Experts of a small language model.
Size: 8 layers, width 384, 59.8M parameters.
Experts: 16 experts in each of 4 layers, 576 squared ReLU neurons an expert, 1 pick a token.
Training: 400M tokens, 6109 steps.
Below are experts of layer 5 (counted from 0) of a mixture-of-experts language model. Rows are named router (the router's row for the expert), up (a neuron's input weights, with its number) and show model dimensions 288-383. Each number is 500 + 25 x the weight over its row's rms, rounded and kept within 0 to 999. Numbers have three digits each.
After each expert's rows: "comes after" lists some tokens at least twice as common just before its tokens as in all text. This comes from a sample of Wikipedia text that the model never trained on. Tokens count by the router's weight.

# expert 10
router:469470473485486496530490466468447486549527505525493519490468516486473476524522476504506483522515501462495473511504515512505485494491469482522495524503519482471518549498488516466534507512515495471515503486488542539542535547518487511534475475469474501500529509491505489461524484494516525505
up18:477509526456459480480529510471491478499518452490500542514523525484509502481503492507494528498490535496456491508492497528534504490500519495481474495481535478546462488529516445516503478504476499513537532489495488436476497509529528508471495528501484518510507491470476479518550532499479535511
up19:526509473512518466513508448489465454500493485506514493479533575485506499466515519504514480470501542521502542524480507492525499478525516494458468486519498541479524533469507541486503501503551523469496524502518511485496530495490509476479463468494534495515467544526522499488508536502508480482
up20:497496527523491523473485512490461521517510479490454503446489505510510470525538490520494541530441510467486504527488481481510526477522435485482451496475522511503483479504533467525531509454483507518499526503529501485523488477503481485501518441497524506496502455493491533528516507492473506518
up21:462492489508508499548461480483478498500482475505503513468530491535488489532506486491578529562494527499503489516506531524501527481477490490533487510500562494528515551547479513467528493467484498453520501491479513494521529546493535493472491491469507504523466482500451456523526511464521493534
up22:522486509511463527473489491522514521524465555470523473501526499494488504501517507477492511520531525465489504467525501512508504485509486489518519500526523510473503511499464521484520486531510552516526511465508505476481508487513519483505521491512470462516514503506476474458446487460531454496
up23:492492496511478484524473515513512539561434508511524490545485538476500521479516477482544483511525484507445490478499536525508493441522525503478482545449489504498501488501482519535515546529549564471490524501502468516537544530510492541499462433489488499493518467475508478454522515498454512536
up24:531501467493500481505487548529475496511515484525487459519534531496483529514467499490453537504504519525497486470505532500537489511477521492486506485463459489525490495505482536527541518486512511538489503478519515482492424493499547486541513494493472488514496498480489499494476513527516507505
up25:468502503492505477483511469504510534527509512488417511513517471482481463518518530500492542510469529443485473514500496481530529516500519456500490516593515475452482494453463494461534480505534502545512523466516506525502484492504501511506486494506471501493489507488539469501443517544482489528
up26:494516479505469496462489483514506506521516497494510456504461513496511481492490494486438487530515519541488521556523551481546483527519522472525489545527478495520506515464522523508489515518501514470479459484468495494496492479543501528478484469517483455484516512488508509475491514489482514595
up27:484511456477507454478464497460497509493493523500467497526517487518541505543482513513523538457495515514495532497481518496500510521539541527476456522515537538474501488524536520507443484465571496504496527487488492473503443528539492504500521509509470507536560503502483506499487535497479482511
up28:519462518512527540483515511514489458534480511516487495498499506477521498485520527564513507507535509487492471518519443451478516460475562504518539503503544516455497510465523527511506506499519510468522541473503547493472509437529524473528517525503520478514458475514548477469474534496543502546
up29:483507496520519472505511478492459537535542485560496513527539514481472523519516502498490544492486489492451511522491470520495487519501524497476554508487501526515505493486466476483510525506454498508473505513520503495525496422468473464513490493500540544513506536456504491484489523514503514472
up30:491483476467492510524494494517452518526508481543433521513509512512469520538483489483446499527504512492480556479518485470483499500442498523505506528492519486515516493544478493525464524472459473478475504471510535509531471487501502506537494502503529488500448542500431495508507543499504502544
up31:532509503472501537560491545509495531494515469476513508509498499467502453494458513519550517503533481511488510514461509528514483502499449469504492484508501517472496492492516446506492547471494513536501548476483508534464517506476499471547499497490505483494505459474479509499488456497524510520
up32:497476474514469519440449532490524483543507502497482495473491537468455482532461533451464464517483497485475534523514506500513487522528543493508501442486481517482503508487525477526499461531509522495516491507559498523497542499504519537464449499504483499542503496474517549541501481524499515521
up33:546499483538439485542513452538482482446484497500503461524502457491465508522484484473543498498501515531503527507476471534522470473515472489546507467552514538533488497482525515467538481480499520487509501527491479515501556470512534500506476542533525506503532515520501470534491477521539501499
comes after: " |", " de", "|", " ", "o", "="

# expert 14
router:465459446494516498492466489470487497544546482520518496500486494523484498502491488534504477505490458458503532521444495481470484531522465507505496528483492478467491513543465510483517533525489504508472467487497544538502500495529498549564470474492491511499518492485496521518512506494470474528
up16:487470494517459535533498490533442483491494487466539522477511450527503481512507467511490492516456446500459543496460518501550529508515529473486469476483483531506496542503484508466497490551478502542516492518498491468531483484438455517505516531530480491470496468480508468502438480511494526500
up17:488553505456525558483539525493453517515512513505496494482526496570466533506477520477483475503489475479504495490498470528469566505504490533484436477513531472498497470493453483504490486523472486455492494499482490514513507473473496517517463491503524485466531509495535483489518506531474534515
up18:505528493517526513514490497496489539491507546497517474489488508500569455510455520478489533505527544495473498431520498505517531475474519506510511477508474538526474549544488470486496462470482473476490523506486497500472533503516564494489522469487476541450488466445498532514487518505503516476
up19:520481521492464481487509489491507485536485537532481494519509564506520511506524509480480467521525492499505454538513493513477502531496546511477468472518462469503514478505479472484497471514509487492479524527511492501529482494484490494547494488537529497476567480506510532492509493466478545501
up20:501490481531450473509505505519449448505501557511511466476485482483473517476460528506535484516476464502507540533463486489512486529480470499489475521549502472517497451483456468510482527515456501496487517523512504492468472499514508554492475539506507487513522511489479503520528531507509466469
up21:508537507483460536555446543520499510541503485502489520528505515509482533487512491486519513504487521497485511466523474499495480497516523475464480485466531510523515492500432526556531495452484500510505452536540548520516491518508536533518466516458485527484515503469524509468529520497469472532
up22:475502498483485531527537449491494494499534466510532466506443493531511556507528494494479510486467497481487471517495515476462532523480497465503525461495520498524481448487524516546533513548485531516542465536489472520515497472473481492496480533509516529531558506506519566503489481501498534472
up23:523520492517466514494499475490512532487471490515488557531475482526493481542498521543522530536477464499523486504514482485433508495497527506493484544431505519510512533494490487528525530484522502498510519514515521550527526491495500481520480491504488532496498502469439499523477511475506501509
up24:499490534486441529544474493483494527501464541489478485506470487528530490500486498510522513481472492488521491497525476464505480499465496479476510508538520535518510494474518492459473509491507496501471515533496538483528499483510514478526497485488485502530562540535529508490486491513475462522
up25:501475503470457488474454507499504487528498490509501498548493521461485504480510503501486548478469535513574538467509480483509511503495481527485492529538484490501500501516468528468515512455499487490536484508482517510460452527523473508475435507472473517534514494480507526482547513499475508499
up26:496486449500477478471479477495513514533530519484489498559506560482489514542519504509536456465520498512480485490486466498470492514489507528481510496499430472487473490520502566500532497551518504495459483469531481501471502470535523504519457531500489499534477471506504533489481496484465533480
up27:542527525482503511491491477514507547474445471484526489471480477498472528531507481485481524545488496516500450504540508481481503516502439496539467484489534480462517454479484488498481484495497521463487451536464492521499502487534526481514481506523502486530531515518482516507516500500482460515
up28:510485507472506501471463443530491529538484551505496515496512527562524479544470517533518447515470469497494531487534513482476520469506518521481477538465472517498549526488505504551505514512472475467464502472500499520519484518531519479468525504530488479507509528510506496514484531499476513492
up29:489460541491522522504541486520534498474534448524450557480505486503479496543499517521507484560475476477531498517473447512477470521548521474497525474473511472486491501520483490504485484505509511471462485473511457511487495481466516546490469493495499497495496479532457484510535496517516494526
up30:451497486488495522482477501460492516493530470469490487495501493480475494508488499515522494487545525498465491509510470485462488500499485494480476505468539531468493514523463456489485465545455507511523513504530451479519526517524525469516488483488495469465510519478460439538519502499540457518
up31:496542514544462446537506478538504499522522507569485470460478508535525498528520515536517437516476501454501474447488485481515499544528488473497486491466496545533538504520525505476468439535492522477499448469464505519491517502495463503496525527514494508506454496512495512564513494496474477499
comes after: " the", " a", " his", "'s", " The", " and"

# expert 9
router:482548493550523479506452486504479507544523461514452500481462513552495473500482479497492518482511480493521526496496493530509473492497454492473480521460468463484482554498484529496510554490524533497464498488480503521479542530496524513493447467478479478480522489500520483513543525505499501535
up38:501466445545505497519483466499488470502493519518456517502513496510461544567511487461482527526550497460524498535510565521496509495492502506478488525498505518507509476476486469523541513522479510490514513503444481508551552454501525490494489471501433501517506486467508511512542506527522484510
up39:522498519484456484492485533527497485516502510509529511475503506515517456473489481487511510531501473456471487510495489456513483488524528538468487519547487525521452500479540500521502504506500499478529459510503518507539524460496510485510473492499501545415478514484521488481486543505534511463
up40:434516510515518520511417495515483523525515526467504496540509535520554519503512520487509509532502550489528477504493495479520516511526457465473537497529488492495498517528535492502468499523540510526462486484506508473528517524495516481495504499488499541522517495533479470465481513481523533522
up41:479514448523483471456487465488463469518490455518515489560506460486457502490509494475473487525457547506493562519494477492462465515509464498485531481520507498493485465538521472493515536529508538458552533476508506485495505507534508505454480529474507556531507468493511489506502493513465498518
up42:505491462509511485488482471506503476525560514484528505456563521507526454477469437480491516447487501496490470504538522484481494517492565544478475518512531565473493485481507470507444486486520496492484506474489495510493495494501503476480487525496483521455460503499493492500523463518531506497
up43:459496470477507475471489501509538509514478534541511492493458508487526529513533523507500564505478508490522507499543510492502469485530478529523546539511506464487466469531488510535496526511467528519508549487458451492489527523478509527509462460472492486504494486534525481478453525495525455490
up44:477492491524485496518532512492477486480460516463470507413479506465468498491505505509501524508480510500499491536505513570531523486499524475480531483502538537495493478545499525556526486502518492477471495479474424514538476530485463478551547510497496517465492514479507487484515521504559510503
up45:471505470492498536538506482466503529529513499457448473511478522515478500558528488519527480548540534468487482507485481515527485470475484469504520518446510490532559537510483458527511483474457475486528484537496504423523472509491523507480517475497478504480516511499504503501491476477481482502
up46:478482477481476527545484465474524506534470476459513420512517537533507478513499521505526505506462507500486449522492578485495474519482494493520475498498435485472505507522477531504535522473511477510444474478542499501477488513533528477497487516525522519527538516529486513492497533506498482462
up47:477493519453547489508505459491497461502515483488476512487505490484460497507450481524510483496492471518518535479461474484490476535538476455485499515501526521454507450504507471505515538483501512473543489442495464562515513519493500521516483528490518462491483542542505513508480521494499547484
up48:492507488445486505540471465480510467480498470496518486514454502488510504479494484505503489506502540492494483514556481496521483494494431467516511464462491498474504501480559545530526492489471513488495521501524496491511521515454510514486525483483507488518503526495538488504504542521486501538
up49:477505531478489479457475521498497479519499477488487561482513480489485507511443475469505515487520469501490525484472500473578532483535508504525526520467491497518487481491551526544521484502500499484518538519502488555485532496491472497465497521568502424520509486490499479514516475484486532518
up50:458488502496457504492486527479503453472482504496542498513480523489481555508471453592510526492460460499526503489507505489509482504504490495492486483519488488485491500499547494536486544534481520508477525486534494494527492479542475458512473513457497468538508508526493469485504508487461500525
up51:506505509462482497470462460529481470504466443481521495477516541521529463492497500493497522490574511535479486531490470487503515462518531474515478486496473515512503529482515491508502470505496483517488541482456518529546511494480470532486523462512481501507507498482487517523490475451504494458
up52:528463504489534519540482504530526460500527574503469488512504506495517496513511497488547508468526517510538542501506493528527519498541532544504499526514526454490485494525511520522496508526521510466433534510506479485500501489487486469527503497528467474423502494475512515524506481483476504472
up53:494482497521482470551530494476549491484525500508511494505525523503492479488546507507503520514526440455476496546512498479462493515528493491505527472486540459515451501461526492497534468474508522479482503513513457506509483484486511515478504491503543555499555478476475479533523504498535517528
comes after: " |", ";", "|", ":", " Born", "N"

# expert 6
router:459496473530513503518491500501487490560521495507509505476513494507492459514528463516529482503540485467531479510464495508486449495479456509486494541490472467476529564517476539505524523482490560473496465470519545515491449510511506550502497506491493477498497517506475486497543522475500511512
up38:477472534485526492515538451503500503488530502512527489484508480501503482498498533483489543528507470470519495508518535506497476538492481527499486491510519519534517528550472489515508489514504482496521560447496489496541473509520485544532488468503472501497515493495509492540511509490543499483
up39:517521448446504452473466521501535526521497521520517495479486512506536523508480496491507526449477505528509510524508454494512487502501486454485494491460488535512484502512512474501493515481465535514518517486491496473514519443489477494500461502523533499555491475490510477555509492536494514538
up40:487490505497505532485499446476476526505507522499536499490532465514486441521543542437496497511516507515473481499461541515500484530470479494517439553541514476499501490500503520490526490474480489535495523517517509489472512457495491471477482470487493486505496487497483511519568514483509530482
up41:512496493528499526492490531474477479494508469518545457488509525496493472497474523481525509505526485481471517471450511554523489516512494506501506538510478503457496524521486539506467516499500491478469508528542496515458496514503509491479556478476505479490473475462502508537533503497517533469
up42:503528511523483490480519500470517511487508496465472484540518501518508473500530573475575515475514526551510534514511457498529507540492446519482545442489460504497481527504502478487482519508501517517507507515470501491519540493496518502447486478547529489500518552502478495504482463520519520496
up43:504506477533503494501454506484521481495492467475488513501491532484535458503491504473495463519504497507509479480507439486476509449503464501497485497493453497543523512424508515526509493511496526507465481489527437518546478516542532521443480498493453471529458523484511508532515524522504508502
up44:493511478495492509515521489456474496481543565488529503519484511481461494501502497487480460524504483510540520528526492530531472499491509500484506486490491515499473487493507507500519516504495512535513463560508521476539497537492517500477548530477562482539467452509538474519502483439511496480
up45:484488522507508505528490496484508508490555516542476532468486537512471482465500510474524509541475475497514463466511494495496531482520507525477518529503547509479460510513470486466502484473509468521506517515455523495469494474526456549495488512473507533546499488507529449438493510498520481513
up46:497520547517516546476497478466472547477492501542502503492519517517502506492522518527450503474449466478475547493472497452554500467516511526516543454496477466478467518459533509465530483492481514509482445488494482484500479501513519534505562484508483519541464513451511531491490518467472529490
up47:470502502540499505458506490475515521479549532505517541496518516503498497478494540483473459466474496504502520487510446468503478454489452497523522505476531487492549508582495509522498519499494499483529528513512553478538485433520488510495514504470551497526502489502489490512507526523505497543
up48:486508500480509463505470502477465557489504509490509504475483527490503494509505492503503506488515516420524448461463544546514460524541458527492506506486499514508520477485510499517532447472462467497524476509483470504480515504521467471527463516518473526473530513537489470459482501504515490515
up49:496537527522474479483520503522487519512502519514509463477557497487517484501516482533507486483479505461531505463513503467468535507521497523464505502494521561474520529476515473507534519522436488499496559496528511495504481479474508480535481496515502483483518486554504553518507510500470482504
up50:483508534527491556516471521471529509508494503508521508513487506499487469541547483523504482484531519494549503483464482501522464543500480526473516508503498468526537494472472495503480485512469508514545483476474474474482534473487462526493481483496479499522520494548506482505488494490489445498
up51:501459495498480482472484489494493519511485539483469477551500468524499528506460488457478474496528524539460496500514462451463528556488492520476531496418483482482495513458479484504508492480481515489508500493457513491542509536475509523483520498545518522520491509526536494514494522535505509479
up52:496529524485506540532511456493512480507490518507497472499484486517451510523518527541477549509479500520451479502506478513497487522480529497528530483497526515493545460422519510464480504473519472466485455470497464507486537450534483463488490493478475455484504470498537486498508499523460549501
up53:496425485467522474506475492515513485491512513539538480509536498508520503488506502459498449539520530535507504476477522482503495488513470527420531499511444474516496518495508444495453530509519449486508500502499530452501479531499534476484484515511554496496480493500523480492483514465494496469
comes after: "–", ".", " (", " 6", "18", " 1"

# expert 8
router:475479518514525485518490473499484503506495466494450466461505507495473473486465487536502498558498499458506506515467531510505472539525471517494542537452537482466501534518480509480514519553523542476509477474487525517521528504507534537533455457499493460466494474467478502492513519523512475513
up7:495494479514494490501476516514471499546495472500551486522492535479530490487486507483554512544501477459498533480546536452486496509525459534449487518482479465475517501525498553543502503498528495536525489518474510503520529459487498499505490518511529474506498499523456464439527512469507483469
up8:484483493489505522497469537559510525494510479486510504432521444536575458490482507524506521511490511477486488499459463473513535500507507515539461498497544530510474533487502536486481486485470473486508493505527529557523527490505551520503507460480528515534506527484474511475473527479512504492
up9:522509480492476494515495478533532498504519521536539478521518483488495517529513517490513482478492481496488493476492538538428519502495499472469505484522507464524536518498537472460484511553491507520494544527506463540499470504508486554502484478489483506510508542510516494474503494528501465501
up10:502497500484531491514446548481466507524493517522490482534555487493461496507480524489476495519525499555478457531451490474501464468541513496542451453510485473512477489528466503497485538474495460478504505494515510524517458507531494500538488479515518483498465523479492493504507500489517497490
up11:513464525483510472546482493514504476528487507531472504470496498530490546504538484491458504516461444521474504503479486492495477525497483498515489498469512504436486487520560536503518551514517507513473492460506496528468549472493480522497512466479503477529491520514550489508455499501491531517
up12:511499504550527508527483512500493516464492476485521478493496494526487503499511566486490520471467515527506448535522435506478534523505471485497536464472486537470488478503469485533476557535448538480510505529514470488503511462487496500464538483525531517533491472514485489480468508474484479495
up13:509518511490477508496510463509511501505503476511526491510499510486507456488511522512442531531493504491499514526521479495500488490517515493533486506526527507493464481479452493500493495515503485519499526471501520497499510492452484457535529454549466492491480471481496488515527469474514453518
up14:551473458497487468541444510483493483453496523486514486464527543475499533516502522487427528515514526475483567551498506451513498496482483473536537510552508458506482546507530498472467541544520520541472461485555524484485485470494476509492493520495492516499525427519495506563467540461485519540
up15:512511485475517452496490490503493513518513519484473505533490533538499509476480533486511504515530526479473524489548502472498496494439456481533528511458518461481534537503471553488507537517519505538506503518526561528488513484465481516488486484438533495508520471544506467496516523506494509515
up16:485530524490500539503499472503469466504513451503497482500499471517426489516478504479482480472449529501512490512457506526499540457473536518509472475448509492525532488532497485509518515483447485525472473465492455510490469471496499552503477494467496495469521476526476462481464520532505458502
up17:478482454462498500520529557498530486460471492468480485526501509485535504536530486453453497507512473479498565522503496463507521503493484472479491525473511504511509458484492501489494519534517516480517506488519555521485516489511530518519506496471527485495510501511494507493510521467477471497
up18:501492489508503487484455468488531556534516502452519522485498486482472460510491468508526540468501533547519485504527490515522494496518452533478469501491465496506490480480480474498456509508475505477519502461458516538456530505476494482505526476497514503507481480481478506471513555526498499496
up19:508471532505478540531508511507485485479441491512483509545505534515522502512480483477499524510510539469509474467480517477505487473480516508496510556484506458496468501462458475473524494529538493503490503499477522533510520469502515496525504484514544517546549529466453527524462505481529456495
up20:497518444477505549501497440521499508533523501518473491509552515475480482463490504510527508512494510509463538508529522493448502432506488506522490489458491514514515523479522511458527513483524519495505503524529496518491458495484502482481497508533498514550510508521527473516523523488511460485
up21:508491505515524481487469482504525511525484480513479476522499484522460554485482504505501476465519515471482465520473474468519505486461513483505456465506501491521491520519507517490502521473517504486526566488546531517500537488476501497513471526501537512542516461487520481490528469489525500527
up22:551507495523506501496521504514520503490498543541486498494487497509496502473462480481535497478525487544495524513541510519475479519533472539498483480462477490424549482508467485506520537527522476470499502526507508474489495523512517502494543506522553533490519467489484455525494428534508520504
comes after: "-", "|", " |", "==", ";", " Best"

# expert 4
router:424518485500508485536493480514460496541524497497495503489479495492476483492513523525533471515495482453527482506468507496498471523504465496490509538483486489453482521547481508494509519508502534465529514530496525510486507518534516540533509507472512486481475502510491476483558495500477482531
up16:529506514502503532497540443562511492518471507500549485550491541500488513486534489464526476516511505494518531551473513506484489503513492551510493492489522493503479472496537497509539484512495480484514520479514506521500479506517482506514479513494473450535500490456505481468490505539514514511
up17:490528504472509490473501516517513499517494463482494504499502552473457512475520551497512470446517538526528482469512523525495446501494531550489509529467509452509483542577474486492502521504483546511503482510533499472484528495472484493497492471474522545446487522483495477498495471506479492515
up18:491474493508521515512481481486478513491514495480537524532503506472514449504509449540459435509520473522499496518523482501477536486522516508464454440511490489538513529485487530473485496504490521487487502486502476508519484546499488517494514528459537520515494505471507517505475505500495520463
up19:484490495512491427511523488517485503492508500507498512515463470446480470505539480489487537488536483476455464520532495457515483538479519463505518519473494481511502491509494457514508476500497545534503484508507462514502494512508523470528561511504514513470525481482478470517489500517439497532
up20:453492496470481476472500517469487471501475477525525502513563490521486528503517472480528478499469497510500486544506483488461501553529520474516462507488508534471458478486518501480501506515461522498506507513495518455464511544483515504478511477518484448545507480534527504500529520495477495488
up21:495526528495515517552514526534466477490498555465505476486516445485509471498492488474500493496499496486555508520445527514460452537513457489489483473504521488473476508538519507460494486564527498462488491491481472547549533517515537521510496498477535512510521544553534443510504501520451507506
up22:440489485545494495482529513456511495515525494443480470529473559519568492479476511509476518507462483535515501494459524493530537490473465520542563502488506461505528497523496525471469514515498491507476523556524518526530520462474546468511509488530490516483479485494504504488498478487520495463
up23:537457514501491485524485536460509508552498507532503472472532477504545489493494495572489532462471517526498513512501509481503464510499489466500491514533562494524529490491442517483495497481445494506540473508488533536505480498478458526522488464493473481495481520508510482537493500470487507486
up24:475482521496538525519534516494521496486508525509476530518538489511467513492470497539504528482558495472502502488492532504491474532532545516519464494524501494488472486490492579518513501522513470536443534461545499487485525513520527510457475501483489485478513520482513487480509519496496507536
up25:509512506526468496464474518527455475504487482566467467532508485501451487521498475478484517470514444495549448490509510492491553492520512534510522472513500513512520517488546521530530479507494532522544523488467492510466522483513524499538500496489559460477522497491482481511494503489470536504
up26:477495505506525500457491489491524528512545496488453496525509499525526460493497469515536467538515482504506487553477503493494461504538504474496512445469473508477525503506507550490559523499532485505489478506496526499507477524481493494474453515469542552491494459461488505518491535512535545492
up27:497505516466476538519460520475552500483477504510530498486507509506496500493450476473466505525528540497475522544532503506500502523501510518503481499499494510535539508478555521524498477471516490480496527488502514515508534477487522521509522539553508503525501523495448509487559472463495506464
up28:494500492501477489522494517489512500521525474547508528472509506481538545488491488502467534524516500511487525509455484463489471497518545497459518476477459471488532513497535460489521492492511506512535507555480465498538461544530541497555532516495514506514542529432518510516488482485474529485
up29:515500510457496496511506525469460481513505465494495493463522463530487523461505530501506504461497516472480492524460533535485528529516489473472519521462504460510528478508487521540515543541519512509481560515505506456485549493509473531528473525485502496485442518466510510458471557455541502503
up30:502522471513492493514466548516490500457491499478503491476520508497521440506446518517471489484503529523556522518484532486464499531480492525512498513486508489486504517531491529498511465460497507496509500508473496515516533454493507479490488454530485535476459515498489506482478438499517551519
up31:467470464488469526527520472474479475508537503497490503513507498510518534433495517478510486502473566467483496505496528533515470501484520512461548472472450485488507520559510495520527505514487489501531458527491531505510552451478545534478472499494486499485464531561542517458529487530479477492
comes after: "\n", ".", " |", "==", ")", " ="

# expert 12
router:503486492518505470488494485519522505519520498494527490488466531496499525545514483519521498511518442457507543514494521501494490505519486483472559527490481490490505497512468479467522518523490516479482460500509529528477498497478539555568485506461520511453527509464499505503509475493501480517
up9:516471513522516508522481491512472485504561508509505516503525520496484487549484530508499502511494523473462519482501530442511480486482566460487519494495470503508532525511482518459483484497513486490481473488537508532486481510495539518466496467511506515518502503516464520497498496527473527497
up10:521494480476544489514519495463464495514483452471490509483496506514497476488532521484520526511507510492488511525555495488507485509512483510469491556481502506494517531490479534507490530499537506453536512510523459503466486518477484494536494514524493462524504482474438484486538502516504547471
up11:476517490510468495519496466490521485486515496509474475528491517570517500536492488498492511523502496491512519485505461511490490504508514505505449439489524536485514515483555515453552502488517497501547490539503537517519500502556531519464434553511500485498513486538506493511480510473522527534
up12:482493545516541462502505489462494495469533508489487514511482487488487492453495500497464514509488479502516474499506493497525528527443477476529524548471525497499474482505512511463502474517527520540467516502515526488498491488486453538483470516492498476488464510539486486518502496498514569491
up13:486473485471508481507502481508539478521492491486502463479508496470460496485513501552489502534557485512494506518495511473478488465527478510488526524537465491494457495513479510519511499537487483497505539504513475520503488504526489499502466520485491473487492496491480475556496522494516516501
up14:516473530499506454487522511473521495505531514549512492490490493457528512475512525476530441511465511503496507524509484497482464511499474503530496492507528505533513479527520492506507533486503471528470484498512495503501516465546450490522501450502501505445480531482480496513478496529498471513
up15:481534472494467491478470554527496496516528493511478527501537462500505495489554491493538475456502507461495516501467549508460484536518517488506452522513545496520500504493550485483518505505448505552490529496461500502475477481496508509466532466474516505523522498491505499477491506503529526470
up16:528459504512498548530509485520484519475485495494521492509489492492518524496442492512528480532466489472509491479466539518487527472478481444493520490500494512478535503484521496511512492501498540510479528482468468526470509506516523513481566570467499519538501487513514529514485450518482484466
up17:488516436491535514455501495524488494477546488528497516497506500491518516526455515516473518505512487521545568493535482473507510498506512475508526504458522513538510506491516531507489526467508539485505497498526477427480484489498493503523445485444457522503514492457492514526523451532499451533
up18:543540541497446494485518518496499462495495550467483512506482524488489472512503495513528516481497456509458510502506530488481481484517487481496507490484505538543470505523515533477532491496491504510474481515510516488503509455517502532503479521464528509484491528532523508463523543499466522474
up19:531485517551530520509486556486531513532499478486492504484484532502482500522512531515488486525451454484531482520500497554524453518519546535495520469532523488475479542544472477498478480548453510497475526462471475533516496482433468537470503485539541466471488515492490463518476483554477522532
up20:511497508489476493512467513438528495500495497496505494486472479552516475529491484493532523554506521525489540499488528489477469500491518534508489532539479528543543491512498509468506482502482492569496505462520491428525501555476537538516527491510525518485509486493479533519510508489535491483
up21:496503509522530491509536507506499479461466479492491508455501494509467505534504486508519462507488487565489503489491521520494495502497517504485508510468511471507477536489496522461515521542569490469490558468522548523523511493453502504507492519535485487515489534487490496468497486488506503514
up22:507535450514499498454489485484516523515517486501531509517469536492497534469492494538533537491455522495498482512511507566534485529541503505530555531563483485542523533512481508493509494473434498498507508497477516468527516530497537476528458495485539480486501483484462514487519532498483511512
up23:473539461492521490471488493504480502530546514452515521482500561490496477501558465560537526490459495477547466517463476494504511501473484458467472463503486488529485506492517499521534533529490451462472533444522515512511502429519513506492492513538503512508494524522508531458511485515513461520
up24:520473533538499487518468505534525538502494525482508537503504479529522488442511518466510535510495455505504489510515456465529485496500562511496533478496527534493491449460507485483473523507452514510491514516507535509501483488485483519542516492492500521500488532516521518501505512470499549490
comes after: " the", " of", " in", " New", " United", ":"

# expert 0
router:470479516488537453499470481523487508544494471480514481469458527492495494523494504549527468505500443479506488455464525497507517503507420504512526506462498484487506510553459542496486524514514517467478478508534553544505486527534505537525469462491494505465465528490492512497518522482518505510
up0:469489481498480493528513482440543487519529493546474497525499492498500477520468503527486489514505471514520488489517521480513466512515479526528536491513501520556512499500523532489510507498522517470507496541488544478480529497499473532484521531494467500520535517525501505489473524497525520519
up1:495508489502496528510459474543494537499461447492455536516494538508510494502497516522484523472480502510506520536464502521480509517483485490510455478511509509524526488494516520513506484522506494497513467520551502531499466523471536499505525500458467526487455467520481469515478520520487465522
up2:499535474497513472491503487502488543461452454525476478530518482464474515524490486504473466488474506488523502491510524461552499477528494521535530493498488505510561453474486522494498524512472515448479511534506517553485513510462457472529509529503529479477489444487504496479480498468508507502
up3:481494542449496489525500513531487507467471531503471483505454490506484513530477533494461524479532536470466465522498521480503548460493467512548469480488525480508475496528511498469476502484569485509533491495489529496490490514480519533476496502469513451485529526500471505474527488471534495472
up4:479473527492514517486468477529472526471513526504518494511490484455531563487513496479482492485513534514473476543508508531487500510469506467507530502479534496502513524514478477463526509509545515482468535510497511511486455510499440496500498450545482555517510498512480529467477464510490511496
up5:463500477494501511526517545515499529480499536537483496505428459509518525509517507487499499450475506524521458510473500499499478533505445536495523497519484497470477530498477517537481518508523524511507530514502500480467488528520489519512513456487490497490492488512507499560457522514485485515
up6:507509523520493470521512505489470501512536455504502501499460536452482503553495470514506479475488479481525470515427523516507457541497499575512480512518491521541502503506446517537546522464499499530524500542456516481462515443490498532517499536484513482515518512493513528488509511461478526503
up7:491495460468495449488471531516532510483492529474460494528505508536529545491527483561430460518455520477498448496459496519450561485519495548476488521519504460468501429481487534487516486469507494524510488508506531478467475470484472512517486499506522499519471501495542502519494521538469580495
up8:481567516517513510506534459504498527517564516487484463487494473482491508527468518478462542457464525516496489486488496505502479464514473520508484536502497487491504486528536540495475496541459506510499476457503486553435483466532471514464518506481516503531489468503482484526488482540485469516
up9:514515505492536448482461476506504500556482474529469502474450561469488510467509500472482469485539532531460473489529519452530504510489511506509504499533495497525472487525470481490536538523508466502509483485517515504511491486476479467538528536474504516529479540506489497507467519539536579521
up10:514520535518488484474467508510495484477495495507487501512468514475518545490515523558495479524533517485541502506462512460485504497476503465479460533506491492505496561508503464479482549511514453493491531542483520491542525525516560500513542517490491475502473508495490491539504523461507504479
up11:432501561528559508510494500535504515479519517513496463513547520422488482503524519430481488495508446453489543503530521525512501493475489496477528490497523478507486494520511515507456479467473505506501482502479487513475517524462537487485494497486474476464516503489475508536543521529470484517
up12:510489513514478501528485517459480493519454502515506517451477519511449474498500505501490465521479489531511514508477523506500520508507502503521524520493525483500479472524468528492493488465449495506485517506458446563526498490479530538487512483511527478476479503492444511471556526503526534475
up13:468484501511484464502494529493493516510493506492516504523485500486493471516506539492468537480474471498480533506493502538492503472527515469472455475514466465553499533489501524524512508527512499513491481487512519501528501484519584506448486492454496546502514470507473431502525522534514479517
up14:516491508477502451508484514519493523487508510474456532479551516452492499558518465520509486524448461495503523520484512496473502477518480534502527488463509508501526527486481482507480490459490507471506494523539516509497531504520507469511502485467504457531482514515533500494503481511440464522
up15:486526459480473510470481484495474479543487528505495517506486468497505467483499506545536513515507492497493509504485438531545493493488479521527491515455511517503495488504496498493502505449450519484518507464507535505526461465478507516473495515503513504516506519541526491508494513505507487467
comes after: " of", " in", " to", " for", " on", " at"